Below are experts of layer 5 (counted from 0) of a mixture-of-experts language model. Rows are named router (the router's row for the expert) and show model dimensions 336-447. Each number is 200 + 40 x the weight over its row's rms, rounded and kept within 0 to 999.
Before each expert's rows: "raises" lists some tokens whose logits its average output raises strongly, later layers aside. This comes from a sample of Wikipedia text that the model never trained on.

# expert 23
raises: "hill", " general", " ag"
router,236,193,165,222,200,198,239,172,275,243,302,204,170,167,140,203,269,158,150,63,192,197,191,229,207,305,209,287,101,217,250,174,239,174,206,185,215,202,195,231,265,200,244,211,213,234,210,190,174,209,196,172,226,129,228,165,171,261,195,201,226,220,126,213,208,156,228,235,159,208,148,194,241,147,246,238,174,189,263,214,136,210,235,240,189,239,188,249,192,180,148,191,241,240,191,227,181,192,219,184,219,122,160,147,210,262,241,168,179,203,207,245

# expert 18
raises: " and", ",", "/", " of", " (", "."
router,162,222,252,236,175,229,159,227,290,197,216,227,149,122,180,229,264,221,213,268,152,210,187,290,206,224,240,134,192,243,181,253,250,191,226,253,200,139,277,200,202,212,159,184,148,214,236,244,271,166,181,237,197,209,297,157,183,220,142,220,215,257,164,226,182,188,192,193,245,210,224,249,149,223,223,214,175,161,150,219,292,198,232,201,169,284,149,161,142,184,198,217,192,224,198,178,205,239,182,109,170,92,170,155,150,213,250,140,114,136,198,229

# expert 44
raises: " and", ",", "-"
router,168,149,250,238,192,239,261,201,232,185,218,166,188,105,165,198,207,218,202,168,215,239,233,170,178,187,178,222,173,165,188,268,141,194,229,172,181,204,197,171,209,104,279,207,223,176,201,154,233,204,156,152,190,175,197,166,132,217,154,211,246,181,254,203,182,178,209,174,221,172,233,221,242,204,176,225,221,170,214,199,192,257,225,281,185,246,232,176,194,185,187,189,221,204,248,163,158,180,222,251,213,172,176,225,213,214,159,213,156,234,184,150

# expert 34
raises: "=", "After", "Career", "History", "For"
router,262,227,216,195,239,160,172,189,195,204,213,246,192,98,174,206,244,199,199,187,171,200,242,217,168,254,230,180,188,153,251,243,161,186,223,171,206,189,142,183,205,238,193,187,259,170,142,182,167,192,261,188,215,213,162,178,213,264,236,198,202,232,167,210,245,156,218,223,263,210,154,150,273,163,245,250,190,192,195,132,221,200,233,174,246,239,176,234,230,210,205,163,202,193,198,159,176,186,213,191,206,190,164,164,249,245,236,189,163,200,201,189

# expert 47
raises: "\n\n", " In", " This", " However", " They", " While"
router,230,158,268,277,234,183,222,165,215,301,175,197,195,196,145,241,161,213,191,180,210,302,187,168,238,211,128,170,215,183,144,168,163,273,202,112,219,207,164,261,225,278,182,101,181,250,192,270,195,231,182,231,232,213,191,196,227,236,175,252,186,251,223,140,143,263,180,178,183,200,220,209,223,176,210,223,180,227,223,164,184,229,245,175,169,228,252,223,137,218,259,212,171,126,146,214,188,154,265,180,238,232,165,208,172,199,146,160,207,158,156,216

# expert 32
raises: " Story", "acter", "ication"
router,196,239,189,191,116,135,212,191,154,195,187,190,234,207,225,249,140,239,194,235,205,176,201,225,202,193,140,170,197,194,198,194,279,175,198,192,172,319,163,178,213,149,139,147,217,133,209,225,163,172,178,199,197,187,195,297,192,202,256,178,132,178,195,176,147,149,221,235,149,217,230,263,118,245,207,217,279,160,231,184,237,229,197,203,150,192,169,148,203,298,157,234,144,239,234,207,226,213,208,150,140,140,206,164,215,276,174,182,236,169,200,287

# expert 33
raises: " of", ",", " in", " on", " from", " and"
router,253,226,199,233,197,253,215,202,223,178,177,182,213,221,247,216,166,256,200,153,178,200,249,183,134,231,234,263,114,252,197,203,263,152,137,196,211,180,182,250,202,201,200,211,118,216,245,222,195,274,226,227,226,178,216,188,223,211,134,213,203,208,180,223,243,234,197,283,258,154,307,178,187,237,255,143,206,299,182,217,146,171,211,220,176,192,155,227,174,169,143,170,159,222,278,194,197,197,222,202,210,202,137,167,253,169,259,181,172,268,102,252

# expert 27
raises: " per", " ", " to"
router,210,249,203,169,176,238,166,140,290,269,198,193,208,181,225,258,221,129,137,199,152,161,172,263,131,201,235,205,197,171,146,130,226,272,178,160,208,188,179,146,169,273,148,175,196,216,203,222,305,179,214,187,192,243,263,232,201,180,221,239,232,209,248,250,215,176,210,265,147,268,222,194,178,158,191,285,257,197,207,154,165,236,204,162,215,185,137,189,211,246,240,227,158,158,185,191,190,112,123,185,110,242,199,230,243,71,177,200,251,265,156,149

# expert 19
raises: "19", "1", "i", "s"
router,212,172,254,171,250,218,179,210,209,239,133,217,164,210,209,232,159,203,122,226,172,151,190,222,146,274,166,178,210,169,117,114,141,203,258,215,246,138,170,187,242,275,221,176,151,181,224,184,187,221,218,199,174,207,221,194,221,210,196,198,154,203,232,153,296,130,230,166,157,188,185,124,197,201,218,258,225,221,108,152,170,189,190,252,246,219,198,151,214,219,147,219,239,158,135,167,195,150,206,176,189,216,210,222,262,190,265,220,200,233,103,213

# expert 22
raises: " the", " a", " its", " an", " their", " some"
router,163,220,232,180,216,301,166,137,135,232,161,236,209,288,229,176,197,184,183,243,206,178,277,183,184,199,213,110,187,284,132,208,237,181,216,185,238,227,212,160,214,236,156,204,229,136,217,211,207,171,116,153,184,208,221,237,219,188,180,236,198,218,243,171,179,187,207,220,196,143,178,157,273,230,217,216,253,279,260,149,144,200,181,187,225,187,216,230,180,169,261,173,200,215,150,183,217,173,192,188,195,267,209,109,241,116,257,247,248,226,187,218

# expert 35
raises: " poetry", "abe", " poet", "olog"
router,251,220,198,171,186,217,207,144,194,178,263,308,178,221,293,217,191,215,241,255,193,269,191,120,226,265,163,243,223,243,194,169,240,187,201,174,255,129,201,169,217,202,207,195,215,151,256,235,171,154,222,188,220,197,190,200,176,197,189,161,193,186,171,231,289,222,157,182,145,182,208,137,264,253,240,241,188,141,230,183,178,202,263,174,191,121,187,216,201,160,180,160,168,270,154,210,153,262,212,241,265,210,149,115,209,178,263,256,211,191,66,136

# expert 13
raises: " the", " these", " a", " it", " this", " all"
router,185,155,174,220,190,240,136,146,195,216,239,224,158,291,195,206,185,247,122,269,240,250,261,264,139,279,232,182,152,262,189,135,215,181,236,215,205,124,195,138,163,243,189,176,233,219,192,246,209,130,141,131,185,211,285,226,208,189,230,201,178,152,218,197,176,241,220,194,141,179,171,214,205,177,189,159,321,278,164,230,224,181,198,237,185,243,190,236,185,180,147,198,249,204,185,227,197,165,210,198,213,264,228,135,240,138,257,242,235,199,184,261

# expert 30
raises: "I", "H", "S", "B", "E", "R"
router,150,143,291,199,221,193,130,170,295,239,201,162,181,173,228,217,159,195,174,241,164,272,262,230,179,214,188,185,193,213,147,114,158,226,145,172,303,180,220,214,200,276,198,182,195,176,145,224,333,173,267,130,231,244,212,261,205,227,184,190,155,226,251,239,206,214,182,181,233,261,228,121,188,150,216,300,145,199,92,187,152,218,230,221,241,227,197,233,210,161,181,220,185,159,226,259,230,156,167,221,193,163,177,268,221,129,240,188,224,150,216,173

# expert 9
raises: "min", "ido", "l", "ns"
router,203,229,216,225,131,196,169,188,179,166,227,214,221,205,203,265,187,206,216,162,198,110,143,162,251,226,145,192,233,216,199,243,212,155,166,165,200,206,244,171,196,212,215,201,222,186,238,178,176,202,183,238,218,113,244,202,190,125,253,162,166,207,163,217,176,181,172,235,166,256,185,242,227,184,175,227,175,186,190,140,193,225,185,180,222,263,210,227,198,211,243,188,229,258,161,186,154,214,190,163,149,116,173,119,218,170,272,212,201,218,241,227